Below are experts of layer 5 (counted from 0) of a mixture-of-experts language model. Rows are named router (the router's row for the expert), gate (a neuron's input weights, with its number), up (a neuron's input weights, with its number), down (a neuron's output weights, with its number) and show model dimensions 0-191. Each number is 128 + 24 x the weight over its row's rms, rounded and kept within 0 to 255. Numbers have three digits each.
Before each expert's rows: a language model's description of what the expert responds to; "comes before" lists some tokens at least twice as common just after its tokens as in all text. This comes from a sample of Wikipedia text that the model never trained on. Tokens count by the router's weight.

# expert 15
It responds to: Word-final suffix pieces
comes before: ", ", ". ", ".", "\n", "'", ": "
router:104138074130126106192151100154144200119103109110110105154127169158153132118129148131070104134129138108106101177128132129152119097154149110129153088186090130089131143131136109103146131131149158133121118139095140131096095111095118146141141146084161104134097135125146130140093112122142149119138120126126136154152134145134147138162092168124161099158132115169091146095110136140125116145150112112138114140112136111107179147143149125186089109116114116124127156096102063110142103094096141103144187142121075126124138134130154130160126145128134147112167133126099123138138146119149132167
gate0:140110108123147088150149120138098192128119163129138160120117132121125130153115141127074084124139149155134079137150115130127095108144148128132162083147148170136120157080130160152175186138093139105121129129119097111123127168113106158112171121125177126134122103145150103134119182147116124130095123111139137131159118098135129167146101144099122097122118152155086124093137185185123140097107092103081141128146115147105177140105112140148156126117156119112128142091156107128088150145105161139121118137157147154094131142121131099077177136100116145132146147122137107132133109117142168132
up0:120133099165111097108108129127111134089113131133145121111131121117155135146124115148151155144099156116103132175133163138138127148140147101122109102090110099129124197120155110156106121125134160069095110121114126150135141137120151141119145165120136114098141147116080130146164124137093127137077117121129129145151161134153063137110167171149143141129109119167119165175157102041096131110141119129158105099135103091099115157142106116169090086176102111105121123138122145173111127078126117146158114099156129096133118112107135133157125106168160128105112134133117108156092112137128113113
down0:113165109120168166103163181144118100162153126140152135159142116142190124078111126115136145141146144101113144134067120099106137123140119092156110169112141143153138160120119107116121131134106104127151151136133102129135172074142097126135106124131109145112139167158051097134149147140134111164102089114135095129166133112139115128100150076157101124125144144105145130107151118119131157133178143112123123100126108145157090098148126106107137129128122114174144137107157153084108121148109107130127083102114156175131133113104116146135111185100157102116087132139121129102139133122072132130
gate1:129148119134107088122123125174118171167134140145139157114149185139136156147142147133145181138129122117163129132099130124134177071166140087161113125135134118101131142131157146095130112143128146159094151121110157155117131116108157102142132119117177125089120147097153167111110098141140090180108148112124124136148156155129121134113107126188162138103105115145135122067119085139180115118118113151174140155153129104087159100147137147079121124149136160104133167129091103145112090147123147092170142123116099094108124130098136100161110111129112129122113130146125172133100121134151089134
up1:130088142133122149101163145100150062148152133105114105140125181139140122118126122153124098105105101135143141087130143087116126145108140125149100162160126127127136136127138122150146135147170101141111114143108124116173140119171103140122119130122126142095134152158123085158071167092132154095121144133089133135079131131122157118087149116093106141116124084120123161107096145111088122160121166104103139107126177108151138127115153097101128122149123123088147135121185126126149148169081131127068119142110132118143111129171158151082088134118162110096139119150155121131125140168070111153
down1:129130155136175125129165087169058168112138112099137091115091129141171105140127170115146121084138114124110147145118115142104148114112119154132108129135111110150108108111093107160127142159138155128090139187131120122113137129077093109129098115180151109174128113147096108109142138114134142105127100159150114125116140168151169133118153121157128113144137156103107166157098096126097094166162125125130109087119134096155093161153155114110137140145144119098108085154132120122125122120134121124117113133185144126134102154147117123108158118083168104101120119091130134134130140099051138106
gate2:110082099107118141147127092122146158124158088137138117118129129145127118158105115091115087137127142145095153091099132116126170094130121144129141141110111132097155125120113140156136118117122128119131115173131129114169145131109119143118151150108147129130171112119118201118110132114132156135101133131133105119132126183104152111089142158121202146144153138160161114167112124110083141110163083162094076133126175085118103155104151139175166136095096126091108108123114104136157121157107131088159146167115133084140124088128150155149102128078138108124082141132132114101142145138149160130
up2:142104117100135115109122149137133138139119113099124151151080148118111131116138141081123099116108145093125115156151101126128102117131090135130129092123128153092192132131129144141096125132172124134135100093135100113116134185154150136116136141150160121179137122114083111109100112099115139109166138153130114156133112098094109136124084106116152115098081132133123123135128163108131087057143151175106135184129167140148149099106167147118169139169088104095126138135160131123085120113105119115098159152099105106131121095115123093148094158154145094067121139117137085135132109133111161119
down2:129140127135107124133123147096131167100112116158173134150195127123114157172127125189120110138106185091144044137109205125133130097098137141084116126156113139097129117142102147151123100141115122136105129119133152112141091112135157120100127123156124140107111159102128088104109118089167137120119127130132134116112073128125128122075110151159145126109120107108156104102126114174122138151133190147117104089136138097129136086134125122106107150144148128145092134137147131135143164105134148112150141107130140121113115115150164125127178084087124131109117128121180152112127162153095145120
gate3:120151110114141149145100145133147153099132144144072142110162102128108113153094087122155131193111139121119130110091137107125098106125126115118113114159111140123122108098162109107164163125136093094119096156114125094115150133085080100136183139159134154186071124114147125122122151146109136142119120145119141137106156114146134070119111150096123078136114146158122154148140096097140121125126161116102141091148172134133136137142138127154138103149106167149141132134121113093094122135143173088168126138168123151184153140169157170181123131134119164116132119122158106108121103131133144169
up3:130173112075160167151130144111109147089161099098151151151117128135111121121112116128137136117090134125121122145117145128115143107147124153139133118104125120130095164120105123131108082133147119095041096111140120134153128139122075161063114191141172074133095111137180133114097158132136142150133140129134122150114160119118158180146114142119139118172128114141148125102132108055092121167121126124140147094145138131154114122088109162144140141109073158160100117089126109150148142116113146138143130158107102126122130157125088148137167138129154132126145128114102100151105148114143130094
down3:150102106140152119111153131130083150088147144094152145149151100138148142134122115136177169106153118123110149139172063122140178113134086161167132176159131131146173118139131117122136166151096105108113135126138124100106146175135117136130135146128129148140126100166122142164114158131133143129116123174148103120141146100123111147103127094123120157163111139155135141142136152149106133141091175141139131103140109180113136157083160108161148137195133119109177133162117163137143098147161133139115097111087113180098120118114121101162111113157117135152112126115168136097114085118093154135
gate4:106105087110146153148122128159153133118169102110077114143121168124099137122161122130093103125108145107109099181095127171099122109152150127110129171172111162103144179105123109160138181169162103090147161130122111120129151122081188164130139115112137141146111109133137128125101120134085124079123114130137122152183104135150186127137182116152135155117145145138082159118133173149134122144127156148124134133095107151151122125135122153157117143122128140113138181126116101166127109156099096100107147144144113129083112084127099123136125139117159152127104135109152121134129108132153129088
up4:123085116134169132142107132141118160125123113110088132182136149158118161133117165141105110103126118096132147118123145088138144091080155082118101103131125148127136091109149116179134131090154160124124137107093147125123131163138126116114147133118118081148113143113152106130085121168135099121135123147167127145118132131140135141093159157105174127146123105142126110126157129153104150154160158172093160153145149160126132095098145034114114157110144134129171119145124131113098130131117126121141105114127111111134164094086174124106083106127155139083125126107177138149103088111169095125
down4:142174147143123150109113113114128126134089102160133129092154162107134143114135114109133125148167095121100170136144100101113089123145125106108149099159106070129149090145137104141127149134115143091083121133162113124120161087131108122123164125118112124115127132133121119172134143101147135155137138098133112111152148083156122102118115100139143140131135121109134105114115139155093157149142104128124128158108161122147144110150084113148149110125128164088128105132107104149168139128158153132089112140146104153138177173127152094167130105081098190088118183086117121112083095147190094157
gate5:137124138126144096124139131158140109112138116125059111121127125115126129124100134132135147132162159132164116184136141158130133181074127159100152138135139163139140133116128139112149137138088144156117071145099126122106122125146130140138126153133095128146102121153162119137130132107169174123194108140169126152112128154137106133135123119091163127150140121104124097159097136138139119093135133099129146154129149111140100119153119126124063139074136130128124122131149106089109109055062131127101137168161122096155136091148121114088098119079114095101138166125146103115165126165094099152
up5:123123095153118157126139136099141138117148128081151079114129169109075120133192157162127092109147121145139108119134104139103166089071126113145129201147123139148155154144146133177142122065121114101074116108126138128132127106087129146094156134101159132109127139095089124140086137124122116178126105150101127134130141113116124117144124103117139126133114129148140109125106119082144136110128157143118110121125140147133112128113129118147129101106180103074116135123071130128140151096112120144126127183119165144137097165103138103168107096092143123138140152140087105165168118160106131131
down5:092143110145158146125125179142168106082099120129108097115094050167101127129150141144145108124096164153112130142129155129133129134098145114136134156123120118159166161156132107118148151102132143178145107114135095138125142131094135128103151097196109103127136104158112124099109129127139125135126136099148137133097148117158146123115170145136154168082127140101141109100108099107155149167167151149065127141125110173095111121123134131124176152134172086095125186173112107137129119092137111129139116153109132065145112121111113101153158126110159122133124098111118126144129108144109137144
gate6:152153119133130134139094067106084178106135107114110133102114151105144128131104139097169129121138134112091173125129138150156141049195113094122127141100159115124118109096062134113131116165131134130125144134110129131141104140084182153160126143098118093152148123142107098153184133111114131116133115129145146107151125113132111120149129132090081126159151131123157172139145079152163100129139134155190100121147169115113147130059114149101126122124112153105107132122131110086090110106147124101135150124157141123127139120087120125124133136126177127133134108128128149120125156127162105125
up6:146109121179145162139153097153129105117131135130098101138095178109131146104089139141143140105146121151079182138080115157164134102147083096133154132137139103105096093124136130106132111128156137084119145098109140121100114138121157132140150125110134096163163100137132131137130152126172150107127137136133125092107136087149108139179110136156108119105146139120113132130082124131178143153123131153151139142140134139119128134077152147132109135099111144104151103106113159072071124146119144148166140131157161104113138025116163125098096118133142153110142118133176141124128108104113128112
down6:108142112150080119119094154134128129143110133117122093084130156140130151133142162142109134168136117156129129132136130063063109123117087141148144157106121116156140110142159152138150138127122100095141123101136149119112165156144120202133139107119121095171167136111142138143118130128106157146119119118165098103108152105125142102146121131143117173090154171159114151092157107133152146112100122114154127167141124156115137133113153128129135064131099155129120102128122100134157132083135094117117106090110161141127108127159138217090132103072130123156128153105164163150103135142120132120
gate7:128153091115114156147118100148142230158113155151094110101157141143131166115115147129073125095112142100134136143084139105154138141101121140096096104178126109102107164174066107138141143134119095129089106098136143132118095117079133097126148164119128124137154153116127139132164117110131082132131150143110180110129154120161119167134100152141117126142113131173121129142118140139130109143136146100134082174085112141091105134160103155130105109129118145116134099098142129115121113120163140123138132138120097148170125086128127154096166109126132111122120119132129084143121153098141115177
up7:142145126103179161146149130116142123091109141105127130166150084146173114141138143121141142166151142127141150137125134131104108088159170109135106153114112150081159121112163155167082121139095138147130130174163128110099092129119104144141102089119120109129132122120169144113114118144078136113122156150079154133183130144169142110158133130121112116114202150139134119111099114114137128094130083122121133112109148106219143165159119095121142150108143125135127156146115129199152134125158135162129142129120104108099128171138174113102097110139134133123111114123142138156120104146140144109
down7:090079118101136132137093085154139143140147139153107132147094108133112100114121124134143168100114119135061153127173195187137140157128083149128114101146107122109074138113125123111113143128109162079141177101112119108102119145138123133141133086144145168110131149158108127120115096094170112102115127146101140114143113122150161104160121155166121097128138136099112166167102117124157099138101110135131155122076145157148107079099124149150100125110080136120108165141071102118108151141126122127135135096160133148098146159121138109169152144139109156144123150116105118102126131110112128130
gate8:096141081120156120117136110121142141111153146173139136110150117186140129140124150125146124159117134165139129143146141120150158130124124150142122112163145118117159106118203138101123120105134135091118141146153085108108133099140160154076105147124159152126087106133164069131093071122125164106127128136131134104164165167088149126106140176164151143137102133146113115093078129112088090138163080143122124131101171132120161111125098168110112142145169136126154117126124145106113112151114143139130141159090123125157135161144117148144100077109135153140127091098148139092142147118091146109
up8:087166094131146126132132134108107145139097121154136159138103119148123125109096137133104130112148128134132122127118174143118124085152167126158137126124169142138105163145148109122147100150127116124152109134099127120135104113125102165121153148111131148157103161127157167171129111104136130123182090104124160100111114110125122085143175133136169155032139141159127114143142164134119138103143117147087128075072117164147139167137099159158112141146150159098148144126123117145128109121115131156151150108136129080139097153126106139174149114113134083115093071110136084122123180137141144148
down8:141135113154092137133142137156095158119157129110117112144150103152167117088127153150129093132123155133195107123132111114118117147126132145104137168159143175129141123112122125155175154100155142154120093141132107112133102119138110152134117156115087141144115114159135141065094136115130137164152117114110137108150151106139120175120171152106114108111147132164136108132120137096168127150121148140161126103115178151154169128167089153114080170155122123092135103084126164079123102104118093122167131073103141140125127134152097160113146098118149113171105164114177139142127130111084113145
gate9:132091140112129145128133126137106183094110075131108150160090170136150114126145124104090118123147162092188107128136132149117103122144182134120140077139089102129133134167160080187150120160099147101131144131151142149156125099101138123153112114123150134119158104093156129156143135134140082112143141109105142132119094170142119159115158161092116125138147121138180126128135156143119105127118164096135141124128141126128137149112166150121161100150104156132122123155159144116137090137126126135123163116085091131121145175131140113086134055149129165104159131150152091111126159119159135158
up9:130106121170131138126151142133124100141109186117170115129135085114085160123125142107153135149154141143133135115111082073100144126117126163154131117090130123139112176129110122130148142124136109157144158109143127113103100108142151148093114142117125069147103160093132152146127149123113121074159140151164121142066131125116114135138137110118150171145102118122085136107131131103150108086080123151101087153128138127180052132096111113102132130137123116077124119108138096137071126097138099118137089155113122137079131133118134094149117143132126162152119129155165158119110139163102136169
down9:084122118149126127138137123136073179139128123130069123111156122148141128129164135119165136160140160134113137131130134126136112124174123163099143119167096107141118083087136136138147149141140108132109138134111145148121078137131142148115098124134101127111089146147154115127140076071109116175104138155132166114163127124114101122118158155136106123143145123166118110105146148113138119118113129132128163131145168091120166122108123135145172108126152180139123146117129105194094140140126119145142160093103065123164136148087129141107153150084147079097093144170137131092191140107110115141
gate10:145156129102125188141130084128140160080090134136072135139129144154143221143059122157170141139164137131108127148144111160088137135134162141118142111094121122115155115122076142125142065172044109164141095119126152154133134073133118101173114113147136136152140147125143155067147164113127137161145139121133151100140120132140124128162143090133149103115131114129115152148125163123126118142125133125093145127117136171108136123147143102187132106139110143148124141153102099162119137132114113115111127117144135121121123134117138142143161128149135115107143124152109116143147135155112099116
up10:124160136155102166120056117094159114150155146161151093111103119112071104131140097124083138111169127119108128098119126137133136173079143140114120157067125143160130143111124160110105136099115110125128119112106121124134139152149114157120086092089174170132144162118117148113141142123099131156088155128130122178119137116145108107116078114143149110143093127093102168129114136092109139127145125102141112164125147148151080160110108111105151150094107129138129110106099146128115151127114091122131159152142189116091144086144135116154129125140084126141143124099106141095177110115131152138
down10:133164120124043139140120083116144169147164154115086118092112135146164128105087103161158155094079123088144113097120121155131156174099166159117143123134141117123153141128115121119109108154122146140130130108154127180112107094135149153157151126131108097142153142133101126108165144148121136113101160151105150102127102138082115156136158105113124095073156135149094122108121141108078107124149149152159122161133145132144142167155110115160082146127111137126095165108142082119138109114110123124120098091148163110152116121150121124115093112094114130092176111125144142164132096138131147131
gate11:174142104109144098133157150169120139136085106180115157138140143154142108129113124145107113122155132114124170141106158126189134138110150151149142078149091141140085121130121108101148095081174119120134121157126132156153159110132136126135177087133136125155177143082103131143113159144139139133139150152118136163167126136142107121101126140167170116136143170153130134126169119150105136127121124119116116128117157110154140142113120114184136144128135129153139131129158077122122095127100088095139158088120147126072121108090123134178137125090125150134136128124045112158148174125118122145
up11:119177106138095129106106102153121137152146122125176099149129134120124171090140145152156100124124157129133093142101112104099138116139160115124146126109138092136141133147087121183141172117111119162132112080124124091138091133084137119136157152147165095128128163121114134157118110118117080149139147105110136063107135090154163089163112109100132128118135168131118134117100112128139166148149074125134145134182122129099148100117121172117136135110141130123106161129107140146139114149105160151095104159109162151113137129148081119098157143104109125165138077133168152165062146132127142132
down11:052137138136106138149149122099131123121190184151117111132144135155152138109103132127134125086118103146125159093154128133088105135134134149129147129149111103040162164114124096149138151144120144116107161071169126126102142136124106174111135120149094106150143126135154117098128115130196102138107143101117113141112115154116129121145145127133111115145102117118072173126128162161138115139141124127130122139119151096099126152168129144144116106156075172118150138145135155126143172134139171151098133110116149113140085173143164114092115122138111118106140095168107140114125123135085116130
gate12:129124097136161111098150169164170113100157168170099133108095154134122147119113103121129152087136127136109117103112072148097109129147119141177129108120152121127132115175111134128118142151113130171117096093130077125118152142143124142129113122109106094158103134117128112120158165104140140115101072159131130173140106155168142144103131188085073147147145118129128136113101137172131163143144162092104113115162118115125148138114155144114136154129140111169124138147126102142122130111130161154130149117096103159116101129164107145158125149128136126096176125180151171082149129123120146183
up12:143099112141116110151149137069147132160118100092089127110140144153142108129124116145150123191128144100162142121164133142124143111143131112130208124129122107119142088124084134133145086150114148073171151121108129148142137079109139111159143146146139092095111103129101153145127087122134130115116117096190104120100153102117163129129095131146144117084139132074118159109162127095145111103106137109135130146164127113128077116156151132113119086107136140091104138140155139077136098135096114111191124124144111133174157096129118135123132146106117135100118158084102120164118120139128102142
down12:108146130105151143116141100132118142080146122144122132118130155112107124135127120127119148139161162093072142105137099133098134115119129130123132123150099143188138109121123068163172108138124099117118131094122145113124150132157100082107110068116132162165136144189113093150127084144150081145115093154097118112127119142136132111127132136120094100103153162138103222166092148155088139153131106116123128156122108136139118091109153108123090137180103156134126138132131081135148141163131120147091108140125114203121135150128143126130129125130162111147123120114146132155148112169099139126
gate13:136150124157120111108130100141115170109135122148111155110135148114123127105177125160087144080124127138108117110136155149188147128129082136131118108151150104137103134130084108154170164156129164141143119153151131149113109114133149122089120132157168121144123121150154128141123126141130119145103100154128156054120113092145147110150120116162170100155133095144117115076108095134093120145147118113119106091140117179117161114141132147107115125132136123177128125127160101152088147088171146095111146130126127125125126153163128072158121119172088143149118084097074123172103129142156095158
up13:151108126131132131111125186139099088147104104121175160129145109141132152177146113116169118160125145124116214134100115098110101151113102127146117147133144145118139130094143144104083123136117104107128134119081107117130157163157094114152142143142122151138170146146111104108155123120102115101110148133130102119100154127125104074111137146128109142116149107122121112198160151095156136106144133125111151147136104131132093123102129150165103134125117131148094096103122125166103183154148089132121113193127161111156123125110140188118162172112144101153109110162166110127124151102110124148
down13:101112144140180131082138121172040213164133138126130143135118130148115128121103125104146151132168140129104132115117146096104128136138125133107093165104129100093131094128116149147138153133111153184077136143143132173146150142169097137125076107113118119139114134125132109102129141138158125093097113127164130116105125145104121108116148114098125141119122127088147138122084158115092148176135132101134140144155101122124127159126121151106165120143117130098118137115123148089108134094107136148096114137161087108131092173121122178116122119128128150139133083088142132113138114145060156115
gate14:115101100143123105170152109158144131118109115145109128174125120136130126114131093142118121140134169098132122111146140189100131140117100145137132157091138073118121131127118147147130121103130146133079120157096136132112120137088121113172105116130132135141140105134144159152113126118132111141144129106121153094102105145159108158113068154106139103136133121150112166138135128163077130118148163089127152154129110124173091120118090148150136112162112142104101168142144191124126125097109116134114138162110130135145148134159110167167206131143111158142199140114067088084102116122118167136
up14:169133152152171125111151127100135128145168124158119123126111099085135153132114146098127119152088169127122108150127152113179142150164045124130114151082085137117101100144126135134159157163174134145062141158140135121121130184167125137142168130131141118160115120122136147107175130110156095155144128117121125114107142152151120105115119131127087102114154156145134076135098137135136095111093122142180122128117133125160121142128120145122128116137156150171114136132075183117121062150141143152133110149156143106137138098132140142091141162102125115145130115157149090144167103120118125123
down14:118116162107125125125151102101163126080151136145131141155133132105123184115140119113118119138089117155176137120107068142106148119114111147129101134194105124093112140097131118135112155183112104101131078150165138135126144120153114163153143120123146104103107114125176108111098087125131106142117090147150127150112103124125158136143087106126130131171100150124178137113102101175149102138097112134139101140117088143169132098124109131111105135168139161091138132113103137080158196155131173112134111122141157140116152145145173094116146140136106152090169138102137116130127109100125106127
gate15:109126130118129159083167136152067123166134123163149141127142170139170128160109125123139122149109161140129090138139134155125121148110123154124140082133150135128112198146120113112136192126122114138116130097135143101110153124150128182101170069133145145065109138107116141122116085150142140150110146132168124158111113151083092096179107087125128077134157137127141122144139114131165139114158144153089153156137136148114144132139149160150133131115149137121136151125146089128122114144102109170115107172131140187117106179089123131157129093134162128129112112159109111119134150147121148114
up15:110116136163115096161123164142111089144124109127108146139138130109099116147134089125139183179150095131152130098126150108090114112136144121136101088126153106104099113146152156096111133130122137135185099131130153185084161127124132132160146109154102082176140160125130130132166145131121089127072144140169115146113165115132172130138080144163141127130117174127093151104129136136133105127143091079146085136130152079131123114138154144131151155097120146106075163114134106130132107141127156130156124147129095141157116124119125127143156096119187118105169127134122143110118168176107112140
down15:138112113164105102147155129140154122119095108130142138114128108122140121097130123102100082111178103130155126140166105130134148143126134100068144088139117138094087108127159094144134115140124086086096112176148126164144133117120154099142157152142110162145100126114129131125118131101118106107101129136142103171108126138138138152142171192147135103148108133113092141146119134093092105155177115130136093106144135154138153093074094086128160103154130145150133136109090110167113147133125108079139101125124171087147126146166137115071118118138149149083146117102094138117100166149150145148
gate16:127126159160122127096134082162172138136143112113073148170130101100130131173086109140107111167133124114123097161145114098111131114134139116139150099145120164139144119144113146084104124145136144074139123098152129122120130131154086160110146101096106102134088138142099145167100139128138193139114107126123123156141111127160138164118113182082145124112178126161113143133149172193138137128150121122100145086111126148127110157122120097190136094138114142122118143157135103098151131139103126118130120123128096118065161125151153141116128140121111122157120131131084159088100109124169152132
up16:103148132105173093083130116119112119113146093134106130103092136149090111068149123148154139144108169132158143129147175124098126163091188159079145136137097124120155118105135139165140097091136122107110183154127131097102139111140131149164112108130135113146122154164170113111142163159128132108145107115132146144101160152139157090125134109153146143120108113165136104110126101132070088116140142122145129147084095083115144128132137156146113116116142100097140136109116119101105116129148092133169122146128112160169120133135162139102185126153127100097102163110128136116162187140119130149
down16:085121169138101081139152169133101105085105133107102153149106145103129081178103117164103156138137139121087108109126120098168166112141075151124162161115117107111103144147169135114110113146120134119111135104136129115172164142135100095096144118164103112104163111124125119169156175118116127135120128131121131151129096111140116141136125137128140157159115124145080144118102111157138149105133134119125162094136098168115068169147176147109129112149133118128084146134133103145151152116152151139095188113139130128142116101150116131123079126149105145084130114125126086104176169153111137143
gate17:086117107166142119137139081171103145096129119151147128130149083155113152140184124119143174110154124115117092183119130089171076150150132133122109121166124143153103099147145135126114177145161125129141149111138134185084103165100131098153135092098156128136114086100149143138139132137127118037125159098144129113134132142129104126112149131111137100110141132169142085102093112131085116159104145126161108142139133114126097129120118147109099118115090130115164128136157126141157131144121130115156099100184109121154160134166141129141136133130145141120114143113152080121118126157122173121
up17:116132103146145095117102157177130142105111089099114101147143154125126090135098162110094168141154118096101155122125152135161155155132166140158086147154087157137139097130138096142116145116106153143114098084104144127119108138143157130144122120105131146125096145133135138116104165102134139110168106132110102145106115095123127142175138125125107138116099088109112114152106101143114104174139147099123120103122087165130136127123124077126122077172142164139131094158141127138100160119080142183172134128150086142163154119147118126127086106172167114125151137149105174114096116181139140144
down17:099165145127159121141110135145132156143128134097123121080168116161149155120080138124142100129175110171142109177111135156120099122106147142119124116140108138108118115118135104164151109095137126124086120131116149122095143125148136133127137117096132137119068136098127104097107130138078162119164163139150123104128149141152116127134123145124089103147080133107099169163126098195112102109132129074123156128152099150133172136106085179135126101097158107102107123108112143140167119138113108145133150122096127095134129135160138112165117178179098150093157109125141100126155148158155131175
gate18:139095083119099135165123101148127158073108138109145128123156118145121147169114097100076099125107148089095146157162155133162133149137184112093108176142111149147144171107164136103148118138150123125094117124138085147115103130081129148169125119078110106134147075130134163136069154131137146149177138147164188104114144123162114117141121150154155128150148152116127124147113116096131112184097146122144126134097164147132114113145112134132108117170159172124165118133128161103117114128101147121166108116130103088089148160108137132134145147106126154137135135120121151133116105109143129142
up18:117137162150131138111104173134101125152149105101108146163112160135115151112066094116152154140164154125066107143131144107125148121126122140122109120120139145122134151165122146191130142131156099114126186157101110107129128143147134097141107149116126147116126122124120128073102121108138128079119089141123165147155159110105099109099149169116099142121087111113109177115148144089158102123121114134151157138127189123146111144102139151131148109105145092160194123097086093131168165140156109122096111125140139122119118110118147121146126126158129135147153116095088159139137089107163126080
down18:097155088124155112150150129147096134107148144121157114120169166152152145136170181144152140126168125102162151124152151165106130093108121116118152067142141121092120128107131149114137107169101118087118141135157143125167150180149122119112131121157129126142120109131121168165134132103145132096098115141136166103097132117128129110136154125095161140160145119153104155103089139194164112158137103162144119141147155151143151158128090127130137122162173087136119123109141139152153123069152133162131153126159142105095099149170153136137092151090091101134130103148162162140142109131121153110
gate19:068109130151092129136159060148105105137146080111082121144116141148079124100143098101124097117094131132159132177097147128081118129163104126122123107148081163109164107108137111147145070148122134133150146155153111150125122115117129136108123158144164130156126126168100167134167108108126135130101070151093126142138141153112112112129127108124126127127101147108102136135156174142108145133103163119118143102158102127118104124100141150161121097131164117139107117131138092107133112137182129112107144112128136139181141108157120157128121160178113086136104156089112113131163125091091120155
up19:137128114132094140127112109111107147138113131131150157083123132136152155119130117142086099125120120129110091140110137156164101121158109140109117099122098146131125126129184106122118099132140142131147147113106117129089127126135127154134098149136146113152127129156113179104179116149131117125106071136123124130100146102140128085158129120102071159117150117107144067144127161099091119103118100188118167148153106145119107180086151149155113119149098168113107100104146092127142110141164127118134144157160161169157105120141071092176121167160111136127136145133175104138174112131096113164
down19:084128134119140144147137161164144079168143112135138121157110104098116132151119092137075162138129134109143077131164139129117126127124214133128119147111104163156112132130162093181159127117101111154108107163117115146128122135120116160112135133087120108121101144130130170131137117105145111159130119107147133128104102109124150164113148132148119094144137108141150097146128136140163145156122096160158098110157184133140151105115101173129163146168165136131116076114171144136155110112143125158107085119082106128149105166161130129148144106113105076130099101129130132146139127182123145092
gate20:124167119111117101094126123110099133144130121149128121095119120182119102078138138146145122162133154143115133169112160150124143105122133121135178120151079129132129154142138142087116145135104097126081084096122168129109127144110122126101151138116190116112170134132095138146136175144123140103107111147168149122174123141119103111124102153134100120163124140105092098116109131122118114151082145110187131099098117143136153097130087105101140126083100104136148167109135138132114102098140099149121152155173160110127133129128093153110125117159098097133067155119117134187159149147091092123
up20:203152165126100162153110103160144038105131104146125128147114109092120124138101102114172076105156124130114094100119109133113098109115145109130107130123154140113105144110123116150082111112138124151162130156138124159133128157151108114120124091119109136151145143102130146131109114127124163162151114118084132149099112103144132185136127124143145098152096112109106137106132148130090130113155151129107120134100123116122152169127134115121117171141122132135115090155148128099132151142128160134125120054092132132117145090124153120136163171123184120154185117111138138142105116130131194093
down20:178110126090069089117118120150119092143109132090141139156136112076177148138137137173141133091142139112107189105107124111119114118133114097096124108145098118150153122113128157143124111204146143137087125112125091140131145119146135095159090110125094134126148134154102101109125134124132119182150122150155080154141130083142137137190086113149132093126130134114089126139112109157145123142166094097115131145117121091135115166155159129101136151135170142139092146147117122124153137082110167141122132136119141147101131116149119153144166157099110169112111099109151126086155146128134149128
gate21:138141134130153105134136129133146136138118131113069077154119082109109117165092105106151106107150082141152119166162178117124111123064096139160109146140152101099085104101177115166148116104128089160145119143128112114112111131168134089138171149145133112113162153134156130136124122118149156121136125125135147140106151133098133115114090093172177153136146138140147134124133107153125154147131159155112101191189110119151149138154129154130135155110104157149160152143128114086109116110104108106134137177134142141106121140173137128147111162135142119118131146152150142091116183154125152095
up21:158145152145107096152126098150152138130145138143142069135135112147121133158079114117114124133163116104128164098137115154108158168152122133095141122108099110133092126086136137163143119141096123136125106138159136126136120122123169115176157145142125106144147153109177113091110123127100102124109139109110138116125120157134152167122099096142162131100138112114090132151140190132138050152135096130108135143163129130127151159125108160082120161133165129175115124156113097141083180142115121087082137162118145144131118135137155134158135150117183173142154125116131122092093153140117177103
down21:117122155181113115113138126109113140128151087146100099128125133128100161138150120162135178165141121073142104103174144141151147150105162096118174089148132120083154168137127124160132120119127093160122095141169149098086140118128088140108112143131141118110155196170140141151145113080098124161146128113120138092123133096139126158112126150148093117081066136088166159125107133118148125096121130114089097085133120141186120156148111138124134155110119127133149109138140136147175160093113158118114122162149119137126114114089119127085126127148145118104105159102129124097132134116113146115
gate22:154137134155100115138156088103081132116154124116099114191086120162143141142114104125143139128103107096107126151118104125144126180105118111116141134100157143108156122162116154143141138095118140108192095114129111122135129158122095124117108123127093064160113092138192111148129167121139147109147090072155118144149105125136131116131147094125140118136124134165169115087140161111105180101118142091122148097131117173129140113149139093142110110107120119150093130149129130085125107115149127115148171089109116120084117139130149120101102113132163137123118133116128130106198127135073159104
up22:126094109077123119112173136115123123157125120129143116120113087175145123101095134119127142153126114125141118165122072129103115163106127089110118137112137146147112139118128122124170069108133134084117146080143091121123142110132112124122150119168122075144117136147132165135158120097148129133149139145113120162113148136102140157117107147133119159146106169113106167144143078165133128131113138129108122078076111172111137138090145117097113145113139087114122165138122115098100162162210128158171137126125171134162115111148117164103142159124120124099146078096142163141146105148160147130
down22:113137134092136086107091099095155140123132112091126146113134111119140133146150106104151147113163137130181136125108173145141116176115144127080127106146183115145088094150134114166104173076139160174145111134143116169152128127140138132157173174122127150162079117160129139089117148143139106168150107134141109139130125099118161106136136106139107142149095118146122110176100096138120160124099147125115165143117106154114110124117145106136099090139072153105178133136110130099126137129172131126179090113119093153137086129129124145157085145132120104098132153162119132126133118117096118155
gate23:091145136084133123141124128126142103148140163082130125129112126149097147134129153068144136136102160115146100123126167152094137142156137131118121108103133096127166122147101129127092121113118088129155130130098106120097105102161116138118154089088102144124159133137124116118095107136128130101121142128129175120100150135147148148109124120166110123142158114154098151133062143110150086105178127131105134132116128068123158133138106141146182134117151117079158159143130100150157135127065168156131125111142176141171133112094157069114198139111155132093111155145118104131120150152111139135
up23:132104127138154127115191109116132115149171116160121132113075116132122113119151108098135103116134107140106112087151110159154176131116132140129160137105098167133153118128099117134138145105107167119117168172121138118108100143170156104122134141140130136134130141138101149132167129131159121138123172137133073119151105106101086110153165112148110141136149116157085087088154090198171143116157152145125113126165111138126106146123140177145124098143084150172096150103124079163136129117144103117130153146152105163162125145164114145132156146132096157107100094130098145121158107143122090141
down23:158086103125159129112116119165102138110120092112140104147130123108128111098129135128116129103119115137151110174101140097134110174112089156121097119175111108111154154151113122114115093115133131132123088176122089161156118160137120144103156124171130144102078118108156127091086080148168092106109123088100135129154114141161114106141088158102098108130121145137104117102115148121089121149109139106122113147155127117123149191091153082140137104104125138131139111118147068101125139121109112160113139154135142132144133167114182126165062111100121145113143117114144076147123105153155148143